Below are experts of layer 4 (counted from 0) of a mixture-of-experts language model. Rows are named router (the router's row for the expert), gate (a neuron's input weights, with its number), up (a neuron's input weights, with its number), down (a neuron's output weights, with its number) and show model dimensions 0-191. Each number is 500 + 40 x the weight over its row's rms, rounded and kept within 0 to 999. Numbers have three digits each.
Before each expert's rows: "comes before" lists some tokens at least twice as common just after its tokens as in all text; "gets" lists some tokens that make up at least twice as much of what it gets as of all text. This comes from a sample of Wikipedia text that the model never trained on. Tokens count by the router's weight.

# expert 0
comes before: " the", " a", " his", " an", " their", " its"
gets: " of", " in", " to", " for", " by", " as"
router:549573461498463478485420491487495433505501455454499551508463555458544496436572526484441474426515543516532491487469558422508497459502538476512467509579478518462464532517570458469557522513529485463510449477513528528587534531482506567485496500528491478473604483511522465523555432488516608519512463475472541509469540519511498460515499497479465483506542462555436476521545517507489473507551484494452419484517530471543502520502495504517473545463587616459553558488512511492509374505483542506427486397503498517405423514522469564510424536521474472527481523516444465504491496478485483549
gate0:567513514454481417501481545505438488510416497462533500470550542516519530505473447518429412508505423494507490410476527487524514443487479459476482509466512500487484577480494499540474497529453485478456510508420426550576512506476505493562471499512541442486463447485474480422454479492491520470443489470478565559497502506514517502530511545537520526487408505502500507492481547565547479488526430572489540483570509448518513530458630450451469505453517589544484412503462538492516547577507527464512556494458494513567530444496482500500453399548487489500543468545614521475495509499470522467
up0:500533490491485477465547523532472469495506467487477523466515526562589521559457499490471484446498504480459529499476538549502499505469437478493554489517510591454579388521557549504546486522569480488567506503455475491522480499529429481495467471528453462419484507494445450489544513452449530517536486432506539563549531561451516470475496520484498458483450490493531546461455587571492464484548489511511457487444442478489483462522585429502546553532531521458507459464517539435580496456492564492421619541567515509463459571492573511493400457509536536519493497499528460495482542461451464513
down0:467528483515489510460511530553537456542574542460523466574510526452491610500510505538459528557453519597535514461470489472429544518526513496478460493476482464544529467481539481461526523531522509507481476525473549492438535561572545505465468483473477570491513486481476468535463442435523479554517432546491444475520450493517476531546435415572491471479500536496525562482561492526513545461533557501501436428542501512593489479514457491503432463473408474509570512443472545552519430500493483574522516569443537500460484458538474489475429558529441464429475494583526564531497469510523467503
gate1:447501520470486431536511442553443476516502458532469571516561502378605513456527492513517522554466501540549418460445522544570520452504502531508555562562558518450532556463428536531453530534430494471449479508516518506492508483435472468516474476485500519500461514464517577511476458518563498369435520457504441542520535513468523525446475508481473466515493508534487494508403549527480570511504461535522497487540497472493463561488492498505439542499498470561486447462500465587553531465467496537458495488507451507515518542467534547455458505426469498524477466558454542556530484533534519584
up1:493546541468510494573542459569574517532502485456549402466445475554501524577437514546526522471490509461491467475499481477512493490465540492507429467521485492576501530497459505488533476491486530461508508478543540469583444484458578529478558539568464496471530439552461481566552430483464497560493587561432475482481440489476553536500536486518530539479449520509543405528536517437518456527511554437526540508558458507569464552504510514533528457560416554476500514493454450456500448505486466474416508524541512488485522495458431386497480471547462471505470527480584498496502474472520458502
down1:505570563531489529577518436491561513544452463488539507569574492553452509567524532468440428566482492428475545449541543510492433525451439462482436501491510553493519515450548538458511518498536505532551430519475507489461550464503531463473515517515489437548536438551426499494476457478496491471467503515521493386484494514592517492471525503496481452474499478419493469508556501504507468454476404431457471466364512478531483462485437509520504552484513500516475464535542521456506529535530528475544621537459474495517455537485503473504503551502450496472514492525563513453462526563492437527
gate2:490421542487452515498470466482576468457504471495415542496431498497507477457504555499495484504496488519564464487460522430433498472524536428577491559455510401513479566498521477468483520568498493458461474532420511533435482461518514493486509468554491474573495541534543475554483492393467533518557526444490560449522487504573484436509495507481479538545493580487527453514527462466559488509480479480485554445473553428496524572487527507525571492533525548533594455527461531467530450453511514483467553589519510478407454448454450524541548482539466411521541454502484508494512531499529474514
up2:422561511489568484521503478434530478525538562508477455533459553520441547420586482507449505574522508546506590506553512504507460520448528509459508490484518571530483443576534564499581508451523524513506411445571523509523478494476467488520452434486530447532523489447494536458559540507512521475423533508528469489507515485482517511484544471562522477483445471419492497566501504520422480430473519525494507472561512491483545459544494571552540457458463475561507525442549540540524506522487504470527526476448435498400440473436513503548413542496491549545440520506484543549519496478536510437
down2:503552584478535488472563431497540553495538449455591490498480447476539550565515497552568513522512436515536511540565498493489474514517499554489528582493560466500541435448484529496457550479540556552487570466410471537490490504461482380457421487458409535505450504546529500490551545460523479494533449498505527516508506526564490472420473507525487515477551521536500533539453484475528482560466498489474435445480508483420592518469509459421502446525493473633548476491490467497559506449520453555522507511516478528542550524488489476519523467545504509482534517485519520535558547486501479557
gate3:496505487428466498438509459480559543566503557498480517521487562455456481474523564517468432403489494438609482516545537537461517457524518503511502519483464525485482516519549485467505447440543505451532523555485520634512550464458532463429518520479488455527430465535558474530520502524508488501509486445554499492533520504439421507490490594539476456500525452566501450435537476501548482548464536542513526467525550442499545540510504507514496522457499582464474513470472512489447524477475496508534555487450563479514553421558457434447521515469536395426472486485592461545486521528510491511
up3:501515480443499525419525527494497539520514437489547510507498515519519502519532494463490440547457434463477536541485447549513475500450559504543483483523497493597525498463511467570511502510481532513468468447506522517462501595586501500557582441491462534475538494477509568450517510426427551550554527568511530489484441532519573534511468492509419575453499460520460537496440481532489452493462466518583546494427450603530499484502424476479519558455515515491503530566566536519507472472480559523503509466519462511469509470532448544437559559578494480460485498493479466491462549450507614451
down3:483548553561497471540515488569479515425553473513446523463548503508563540550474486545500492545525551471540462511573442505477586529519472472509455416463586545507464479534543475503495466471496505470528528604547539463489507450469427421438575563517522486513494526479530471479495507504490494493503507491444545503553492483556493511512465527418505521479509510497440396552458504483476464526510527479459532485437419531536482483501508545512596466494507462468491575522528412530565511492436517461508510442511443561487442443513412549560580469464526511446465497510560497517538502492483541501
gate4:545488511508463490512491383536478472483450498511602469607528455452533531476421420523483480488494498507494485456506555540490462496428588568540557468505478535452481526515491540536459490464485420505496500464454423503585511475464512539551516465521548479457505491479498424495599550502462543518543520560451508524413549543495546472463502450526467545535482512454552496487466519459513535551495480513489426527509516557478517426523520497510515564487507586504504535498536448518555536516547505556468516497443439506504495483557493475492503515506400476530555526509471603536483476530568492510
up4:546476491472505473536481455478472492566483476521503495483490501423548515500439417411494481575581479518538481603507444568554523514507532551532513550492456455503519510544428517516479487548429433478519510492547473478495540516543505483500572457484462512485476482536486503488474512462473487468492579540519504481530491548524491488502478519429445455454552572443473523510461430570547557461484507525532526481519478430555477481449496537509503542471506447476490562573487502516463547442435498577502435553515520459542396549466507467562482552467458500401443469479478508474514387480491504502
down4:479497425493508468503465520499490413506432478494544405506480550449467448494489521482473546467442555489492481599525495526411495512436560524522478466410414560416538433544464538534403465479431515524557480453487514487513531469504457552482459501458552523493541583473467480478461486457525465586447511494497457458521474518458506433540490485505448536534505470510509519466449522489574552537479555491444486489557532538486553530568460469445479510467410529509495525513500550503503531509547469520489542433509489473471453552455556455490514540484516391506532457493499541479477519480524462511

# expert 14
comes before: "\n", " The", "-", ":", " In", " He"
gets: ".", "-", ":", ").", " ", " 0"
router:558438451496508464468469523522550410501545499534488509512483416543497575510478419531615458555481482468434539512467569510520472465517511515495557512484514448528503517540499538480488459413534522516556592461539550420480554447539487494540382489534517488421464480551480524501419519478499568447527455529525471518514512476486513452554477496448511456497493473416488486550511512505545542488532445486495491492528507517433504502530495546448440465482566507567516522500523502510566514427468535523481476497459552461485554557495496396491515463566474531514481501564442509521460532442467489481
gate0:539538462554547456492600402539553504521445475509538497466477401468497488475456486448522437545513524500457462509520450499483493464517510480525501563464511515568498484522494507439495484530507490537449507591480531520505492538469501577470469497461526431506438429473441483484479510509520561547490524503502532493448541419503509486482477558397478467518517473506479510518520566505530521516474462515543433460526508437504484571478476448467419487512543544529481553563583532550558510513589507441502511456512521499465515525561510457469578499536492529425582524431476458510501462464510603443
up0:539592512472510499497512505549599518496527517491530549543489484487478470459497551443508497518501482452475525514483555426484520542566500533532550519453544513467500497532478526439452532515482498525515473543530495554536431516487510458460452406507513457510499453436456600451495490506474544530498488523500501536480524465467436537520497547430465489512511441477535550463530554510510568481554488538563380523523520480482473498439469525519450450455464532477457516562536607465497464551588546549496521436481536492502499423552517437478638466497519526472531490516520444525492479473428561474
down0:532485497521466498492532472552533577469574492494495559474439554475573544520513516499472504441409452482497541515523560468551483478503535551481494517512468504424532498559502425500491545458477461465406544458503465453476553524598489511491531468441509505538500500520454495486440546539530497499544494514479528557445506480531451494434525576496533452568468467486484471475481554468496445426548533530494554548473541551491413463449488536432490477512435506485556519441512541502445451444479542498417511413463479494431510539555539418542529508508498406552442460545497481508507546488487492495
gate1:469525525512457447441453505522492488535587491477488534487545483503555574469483520509601440557505441545491463474518522567444530499533486515511459471447474505515554455485473487478444485464503590518535521468457544414491458483498463456501484510465514459559568483566486562478479513487496463507598474547484471487470536519447481428489524452374500462472534502509472536553536524557585535583523470507515502500454459419400510514479503478516489531493464448566487527558480468479547461505531519449461570537553513528485441492501529450506529546518446534495509537499488605490491453548484544455
up1:557418494484521489519535471445521537521482500534525489508416424534464551477507495447504513449528551471486459455461504502510468531499486557530422566530506460506531513528518503434535460489499516553510535538512465479590540586530531520480511534506461608509456451521470473490508507539501543479417494515510568493458403459534513504452511553560491554585461542469537494504472488487484499462494513483483449481489541503569519463499502574522430490565547513430501565491491470529558527422612434506537440476475575427473508534556468571553543489508541500519467483511460428474504511430505477517
down1:496469501524523504468575523505474498506539486508505513420502483570472436535464435541594489466431506495472588474531446471564480490449462544538466503476606481478516529442563462515488436519488516482507513573466471515543583505529478522459497515563473534476482431462437478475519495572530526492561502496424479498572513533537440528432481478550448464490499515485514439558498512488495478534486517519508612501444491459472502574445541582615547527452503510484565548531524499502496518466528559500505520478516493446445497497465486505539543524452541582493492522442531522467565549519538557489
gate2:514481506464449533578425474542492504566546481503474527500431446516533513445522383480581518497457552514523476451512512507506530550478576472450525514490530479487528506506520520502493451504459490532533586476552505411568572446551517469491533568529564537504481515493431535519463482473595509489458482543443475533536478461536543499557481475461458537379506439545455464532463562517491495481461555485543473515543545480576573491460516509494487508453511486572513483525527542536532470500523456441520521567539545462513504558529500501469521458433454515432508480504480455489470420498427502456
up2:549510538509508482494576513457555572521484506465486537520522532535399619558504500487490501535497461477561534488419500498470484507556475573445521572457449515546461493511498517463499484567483445435424432446506495579511530522485476495447534459478461534476527497507515468452549483500477533477485427556485530479466455576496405567488558563481539439567519613452449528499459528508494448516519461563516448510430455505438462510518509483514553541498545489464474465434458494546530511552466530502477509514527517517526498489493444526501470541561462523547483530498461581550477510488532453542
down2:493497534501445486490541460445579452508504545437511518512580491476547521459471520588484461487483480551508507494502457510459481449474547561465512433470519571423530484478494491498470500449536558558480490527481534506503443448466466444559478497463517467443557439479473507568490510565508494490543505404522500581415532593494446500530595472536509515490455604520471528463499556561447460458556464556502477542456493538521529550500573478485482481438499576497505440449471481530601464542502523491483476480551541550510486556469432478533483469504504558497486473514472544499517532457499518555
gate3:449500528445547529518473520579545504541488502514498569624564531540517504537496491503448519452468489452430510484468535499559497513426506498448532579484488530470509604560489507532508512518518490526506491566546480451531470468517557396474453552542482516536508524511467466428464424452520456453519518497480502507504397498507429567490490506488587493438511570512536522477527502421512568498503514507557517471485472522469550522542478481482481525478431469513493546485456564428523459483425479542503531478511466506397585569479528500542442475528498472521455512544494558497469482481470465454
up3:478546476431485488422556512522512522468467443450529446503449574549485537501501438507458448521545473533448414455528476466493502504477530464490458447490487533402525505532555512528564483482495518514528500477462482538548444511475525479499507609492501458548478522501494472489412474511535543521445591510469505582452494423510478471601454398497501495505552411479548537517483441493456463496439527455455603469493562527471533421521542570525524488514512506459506484477556481486539505445533464499557496532493514465428549523466509484459483555543482497571477492538491498487540446505453519530
down3:574497519507460443515492524510524508446543537515491497527458490487540522495492577526486504516508479521507480479520440493491507455517543422504506449496469486494491509497524534450493573494535518544499524489506552385487438450492502547539475501538576567530484528505468570483484531461469437471471612505448511568476508491517529453495500439575472541398467491484564542504425510562486492482578538486515497422494574549486470419489551510513451564508596476511528538507525492490584524463525536492540508506454483501436519518571526386451542535539419491543478503448508468467542568478544480452
gate4:554507506516525485553496473452490488510469506543481581487443536546466460500554407488600461510454480482468551410509484459486483487526561527485459579457490510496529552493505550453441464458538518478483503562507495513537464449553566483461438520541515471530484512510464508520503442471548522468572388481547484505485563523492547483514457542478536574499511497486469546438471544475549513615480454514518435473507437463531484553473469552436527493487512507544500464590483550482403453464471570461453539455520527516521477459440506474501541511467482486599504506481446467543539492568521505488
up4:557541464452485607489539481439497460515468479520451472528478528542486396524505457501518421490421433504477475451511516484615529512477534550503498523442526507521541451531563509433451519492555523556388486550453475511490496518562489516469482544498471553522449561428495488436502505512463473502493473593501421519486546529475483525505508526532529536568489506498562522508501533463543477490500421545503510470490522497493498467495573470464483529509559542499552505482481490544476415521568461506535547547509519523509492484488542468514556419467515423495412505503450515454567468439572556510
down4:563519618528560484525503490492443530421526414515498583513500487512525517525588500472487509469477479481503529505521536472514449450506513491496522537501487436532480506449544590514520537498447457556524429531544552504477617501529580550480506528496507505470480503504467436458485486505525420516513461466484554488494550589582489509535526565545519475492432542543476565468526501491510554514546576557493477536482475526449502544477511494441522501517490534456625435556426524511483510464500498514539503494463463487575444503463593488514509571475512524478496468475534482527471504517429444481

# expert 2
comes before: "-", "|", "\n", " -", "an", "u"
gets: "\n", ")", "an", "ar", "or", "\n "
router:452466483487525479411557455539506466505539548533467485461519508493527453550513470496492602491528531536486494426500567569530553478503566450518526499540430437460513503450560558501513481549511484500460416566501444476503562472510483471479523468516480461481444523547520438483543475497487523489517502492519461550515509526500524561466510498491487499467550557480544578529443383484523476456471463550537473492456435516463491542542473436574452498430454525512607471425461524453503549452585458541432498534602547492482491547481500515518519453545542503506451556513512469494464508559509487520
gate3:525500415476503503521492504507500484438504441476509428480494522525585487523506476516466456493459557436529497481480540495518569528597495468519499505497462491538496454525515526483445510491488458513515488502527483535430481492523496509506468485541473457533527487553576524498551456500472480496528473400552473530488467463519529465474521536599515481436544516493432535547534488585426398478509482514485566473449535540566588457496549432527467592469518550442507567526566473441504506423497498520491493449520537571503488607496387477545460453498438468483534556484482488532463537526516466514
up3:458497552422514524449566487497500511475491463513481523530481469595554489500561524527477459509484426517457476472488543560487416497506471508480556520555500484503466502444481482545516516454472506479461549458499524463531554401453473469431478510538443501528425529492500425515504520503525505484498475510500516580539578465460623478490527449554558491476498502515543591521499499597469476519491502531564481516430511556502403526472462499511517460491542432515468468495539559524511497477536497559466575474425507459439463497564436507511477497460534502567513531411547540426484473500490529552
down3:572513435531503474510462513569546585514485506473532541560535565463458584424491424560430520448463465548479543582476532445507475485543496546524496582529566468507509477434494518496486491493541544437532480505515547499529390568541542498471490487506398510557555447478500484523488492483563491496489470557457558515475521509463475557513471472515473497466545462481496477475449510470492519424517567471543493469491529459556536488492506491548478500532565481494494464524413556500499500532503543555546472452436498450504468515573507471513513556407533425465465471484510514454475445550470515560
gate4:497519513413482465516452521527482482469470479486422419493481516521513566546497428453511581561476425512539402475535563544543582507519537511463484513512513500488487481504446488509525428446442462523541504499536457441505505529556510509489502566521480503547487529485508537463570505464509495464513532527509451537539521490529525576406503523507510486426458506505502548474525608444496484545464463511541585547432509513480385545511482522532513552449430494524476465497459483571499546476522535524454465498508506478513471499540504604494483550527574511556433522536490428498429511443490469519
up4:538551400490547518562467510493564487462540461447524479501466454481423457507517458494472511478540510438522570468477444539477505468580477463485493557490498486547495511479443537504415553494529522507485552575509495477467556526528459568525516541493463466508476515526528465492455445503544481596506444383481455436402479502528468491530537539470425542515508578517508414524495495501441559536543446529494506463490497501499495461542490411519510498512564443458579514465481481485448508496491518444517521473457520505561504459472508546520503523481512545415406465484541466538559513534480538440
down4:546533481540533487430459507508511483463508469528479429543529559562513482541579510506515452517490454449520475462478505490554486489515469547523445512483483473532482478444477518502461535516500515531506508475445522451538458448579442562540480440509486546568561493482577455530529525565506542524424476395607484488440519533514459462526498516399526663515561543463493524486505536518468511505461546398514448483510537515465534444467527465402481491501499474531514470477443497429503567533493496461501546568512472481502469486511502508501495506481527593459557519503546460527509496537497480529
gate5:390491426477538410492493458479523471489397462469577488505497542509462475552509477531488543607481512483517445530561436493478599594480418558533511532543484495582481494466468436471445484466507485531544460527494457513487430486516588550526491476525485478466464521520539519549550500482451508481542497478563505499534550435488539515458515488504453583473556511433511499508497512506493481452498458497481538452485520499504513466501417510539511496461521507553554526541420526522513514483499493511471479505570423473447488458432472586533461469525509539432502470534486463573469545459521502456
up5:452396494543518455476447486512572500474520477517479527476511539481473453580438520524530448466491523603405513529450461483481515525529496497511438489502472478555431479467515450546512449522465505474527550506454493479587521496479458476557481480530471444507473497514504514482512556523495523527559488440538544489491526536430543547489502501512423520536473471462442494545506537413440489463443419507462554464430494521496529392497503557507451491495409467473544496496535450518441469486422551470464494519607421543496529558473471513503516517505521557522519548546497493441545427523471484480
down5:558450568565435537528461505514485521537523491540477455498516482520535609542499520586541449462526541496449472525501536414491471519401453442484547379548502545511488427506538524506484563531495483477513576431537487459570570522518481489545487509503559477552514488490536522557526473496467489555498478536514467511532514466476477445570530480562472493522435486562513461476550468515523512496488529619464488442486511477440495423479500459460453542480559529430522503507504485532532557431510458489494484546432518498462526496505554535598505459557504466534491482477480536493469529536471485453
gate6:490423560434480476491507443484429483498529507488443548485502484492479510529532460486483513530503495450486451450481587535490493431560538406471529467549414501481467531475541505490489472465515520538479446438495514461526544485494562509492494535466496509468553511561513440526470497470497580510536553556504503573500479525502527514549423440515442503449481509426484566491515518583531547534485424489532514514409550499470432530537449456538504546517499475494476425519517462513447551517453454487494453464523499449418561541493441414488581513471479464521576558513504498496485455571527583546
up6:529465560459478479556499528442482561529541507510576526527494533469474470550541390466456528491445413463387533501542548570487439469561512476518518481502487493520438496571473471510446482510491505454526443514524514468477527503477570529502469522517456547486492464439478446526409469480468554506514539580489439539470499451468517518545450491478405528510500494399552507475533549578529575513393495462533504524478486494480489493503520441509512557476562464546485460499492450556488558531521486466491480484491494531521472530559478435531476536534521488484552509487470576532496518575417526528
down6:488516563517533559557492482456472483534573490460489541455439470507581527534623475510442481515592498521574426458530554519468529533486516478411553410495457515550448559509494444482509474475465535486492513546506458505448480515525522538483585408522544483517497484488385465432486539485469492502531529526538518522473457547547443512515563582456463464536543489520501524457518462475427511524461558494498504539522505451541476421514540473457497538564527479505476463473540456506481414456520566492544429486502553494479519538476483478525492534486538487500468571494473552541465502516467532528
gate7:508503502462511526430492460444530484492521495491613486522536562499539559476511552474481525482503499498466499453551503365441477530564453547479406532476490478473481413528500527527521474399468493453474495507495542577532539551478511463503492542496570473509504569543482501486479574471485503540436562563488521519468513474508468562446477401570477501538452489496523486512445533421528506501539528506571469489487505453435532544408488532550450535515532493436492423453418464516517467495510482503479463485574484446447450505510500551485472478510495473461451505576493531502481495449542542482
up7:505514440506545476476482454438481429499544510530500492494563500493491492534524492509460451576567425505463438497502514552499491526534469505508572571547541489496470553487481512547451543450537514499508501527529530531533549464381517480424457534478467530462527479424441543557477502480479451567552509529512520442405472447542535464499527459483460431497501549523487542433530475483474485500577514502506492418480530477457525463583443488536504533473557488529456502520569515492562480443439444499446518475476492559491500495477578457433393543501518503553479470492462547441497494514447446564
down7:414489519446522493524544531475487438506497493489555472553452498455510489490499469421530530457449488522462465531566580526520484500500412500527527492502436522602451516503418544550512418565439533490521487452489470527464468482503564483467493438547436422463522490508473461584406526479511493490466535498529467436448547493477477453511515422546521462547511558528449521475477499467508507549498564457511482479557531550520472499496477475546466442527587556459499517535581534507538526530435426450523464474446459526492455487503506495488524572478532531499580522464505495470465499428485435460

# expert 7
comes before: " ", "\n", " 0", " 1", " 2", " 3"
gets: " |", ":", ";", " ", " 0", " ="
router:528565544519487536500449568480537492478485466541518491474457552551492456508521485469462506567511497498498472471518421541499568498497525487571515588381433523533499404442466478479538546529521509528530506499373556510563512514472423504515585534482530557489531474515564542420484549488566459490446528522480532550586520511466496467514516495553545494541516484483534425501494519513436515484467574497449469485448542436450531519486527495466511459476493510521599539546478480456469494516548532522553544550472427529562496539479475425455482489451471539502463447509478511474455486453482496498
gate0:532493485521531506429493477518513461527479506506490524571468546476558512470489461536482563541481514468455497526503505506520467486550495502531530560447540474515489393484466389526498491498514487475469428478496468517518522456498566485473493500473535474443485512554489498479469542438515522506389500501574527520531448457547495488547478671464585576519503512517457517472518533533546528477529501529512480443472452449485531482454504478496551523512467466509513531548498576500542482495562509515572534517405466485503615437483465497457439468483397505498450495491550547509444511535526537417
up0:493462444508530488497585474457517573563582568499500565433478495466585510496485530530502516526462531551516513495487501446481406528555509494498404433550437497468539538495466472502535566506437562536590557484447475469479576486489549454453422475562424543425525482455481480486476416521517527486553477524433542544481485494574527536450430543522517518506504543502418499473468533518485463565514508461509536499527552470454471469517501546515442519509488512596522526478462524501468517480459500449479481517519517474541512477488526543567531503492467506512580533475454520496491570465443459489
down0:489470478563485461496464544450537438480520441497512428509509446480478516466456436447502579471530626499500462461497479424492431503447419472524441520506545506455532485466494561487465432445491487518492462518479469480468494505552505465472474490555502519474550496571482473480505554482571473497499524417524559572534462535546440437550492466488526427463467494462506513543468459485526478493483492556470520519463433427454541551487499495525520534525414540488507570533505468519506523487518527524509475477584544538513434421448480522428599481540460477465490466501550447481513396511490490466
gate1:468598485489402475457519491556456491570526490443609598503473510499511486462508501474492528470467491544549509460527415478489568477479468492494486536475502527480495530508529470506387484508448507461436587549414506523519458489508505453504448576527540530578509556519504490438527548381539510563437531494524528465510508495473423564515538526428512466473486518543482517524487527521532502503511503555522528499495526438445471462508463517495531536536421487502484576521438507521454474454545500516522552447467468521523561490508491393551499486457537526522444575519479501499514535477504487463
up1:512580489567475535435509540585500449572484513521484514478518439495454517529498475537512495467505457492460480486505426550469517506504478503595451460490469520472477506566506516535501442558445575493491531503465404460424489559540525520424537513438540523508488517588471457427538519494501544528499423527469556453440525501472442431452532565499483556439505488474500514471549559463513544469468430555543510529485560475423526554549471589491495459486510517496505540453479475527462531576457504450546521439477556477510589522478476497461494500425461510534502476539491520451441487482533479499
down1:563486581482439448452531480430545480471564525551482527503576513498455522474543421453539524495475482498544506460444482450417491553475487450417512464508501554528447488526515469489460562492517553531433456544511546542512588484495467393503458513436574538584484493506570511440496464499457498528467479523517514481546483499504553513525552463489436467427460444551578489484460513496492552584547499498512376440531502507492471489484462514445513479575476484488523460551486495515446429486536476467500550537468485485519492444532486512482473483532529485473497517519526418536481527448527553487
gate2:503489480513554498498428461569502472524495482535481514546483437560460463512495517480486455551543533505544548418507531478496489438597493514570529547546440531574541491480471557557431497524523465550492464548522530460426557483536482450548526487424477430505505465502553514514507460508576500508510439463481502478505568483508472540514509479507539474538436465516515486532479527544505503559483519543477484506463492440454436492435424512447512470565461532535496497492438452478531401494524575491408502567505499490595516544460467483574453493492527515505516488439519432554463464455594542484
up2:494443517460545541468502560491475479516434537497509481527559522479482483575526482480517520459432492500437458470532494436531550518537484472511490458433460486443547539503551466518501469564496503473484588558461488552447608451447483532469465558468453523490443477535567501533496474485466542553481570512495467441488488528516483502575539440593505526449454552478485392563534558538544441494502529508520562544472575527482512532522506518525528494457557466587592496522489462527476467498432439504510508529506468494527540433507470459468524433501472485464572423544485465518479442465516507511
down2:528491499382533501464441507510558506531482548543508421529528440510556548454484497561529496543447539489519492535394536542468559507479463501461479550467520540509468601499563464438511493499580550524452466536508485504550545491539469410531535524459501510500503479462437484522543493551494527477499470550554512500503516482539519521504509517434514483468526520538527517504521502451571509454523507540516536482550482555545436541490452534536523563501617475464495532437489472463454509432540507519430542529436476487441487438529487505483394499440535480536462474562430503483559464491419518497
gate3:499537485515574529402499475485543579470422486497497540556449452518532540575563441541454533508495482525514431568555520520487576524552469467457500515458529526536524508523489539480510476501485444524473507572493512519576535531471458553561530498494484553509508519545533498482494483500571577517483531454532465511529446505477492489487399458499474464526419553476505462582558475464556489451538492558432489407439549496410491483477462478520490500508507510517526486469550557487486487471457458510474505471488490575408433568510568456531479569490456418535519487483492517530483503556540490528
up3:500492491527527463479567509499474528496435496519479479540432458460502488471525480501534435493522551521454482485455503516494566541498521545502565528478598490473583537410492496507538509562473468461515509464456465468526552482505502497449542498557399595544462555478550502485448574445530480457521466451531529498534466495558506543528464531504459440478485485523548425534541408504503461529572488551536437443505508444534538522481430507512480539487437503476499495482497471502415481540543483521535435533479469451575476595524460606441556561512493526449521558472517459528503453483537498512
down3:512445435533494522502491540513457473502471515508485516474423456427568511543544441484497494506506540502527500472456483463529555441477473552579511522487517547573516498429533497544484465520552557503452560529545550468522519480467505521526556441480455465580443621538511532496538426511495545507444530496413498502492560501495570494480477538452506538505535473496418543566438480530567436525421424448551493551473438495503495581516417493502541517529534514526516480551529535489504540514460528515531443422455419528506470517493473527451493478531467489521522493549569547476497538485453540540
gate4:539417415473493476438473548574510420517506497482475586469520506505429509495497522524549517560478441476519541453507490562470514527476508590547490514520476553512461466460481460486458492546502432484468499548455533509571540519470479532478540491479549455455488491529503471501568533436478407540546571516406539526470528518475479507543475533427504506496497530544504480513471453470468477540471519502485542417517437484532418477499527444563447562484460541495581496553492534542475537510519511485530438501411471493533516481454431532477483559561447546513567508490558554476451501497546576468
up4:537483573463461458500509527474527515379490520444466537537458495550544451504480480523513483544511518514497523535524471519528418481481469474522464514518508497499504519486464441451465504550496507508450482500510524546483530515529525486508535441537514506546522505475486554503527503535504501556537538546533529605555439385487564516535501572503492418497454580509529562500555495396412514527419535522447480510371484499474490479450476513414537548477449423502509568532487551506466516557481530513472537462471475507458464513515431468494559521549494519537492574430449500483497588522514478493
down4:517516525512478524554596472498529530455565504476439463512457435510534499507553567498450460504382512448451532486459525557449484519525521478401526548581511515430494561494561464514532501511501461513504484433567527511448502508533468521426510443574525498481483563494490489509485533495511532465544483510539493547559457492513474456581458523482420524540533496422516574473508516473453513465486470489460461457536508446449536504561374485496563437502461548488509512503465478557396477534491519469497468446461504437488522474497467431501529466534468485541477541437491509488464523512442448488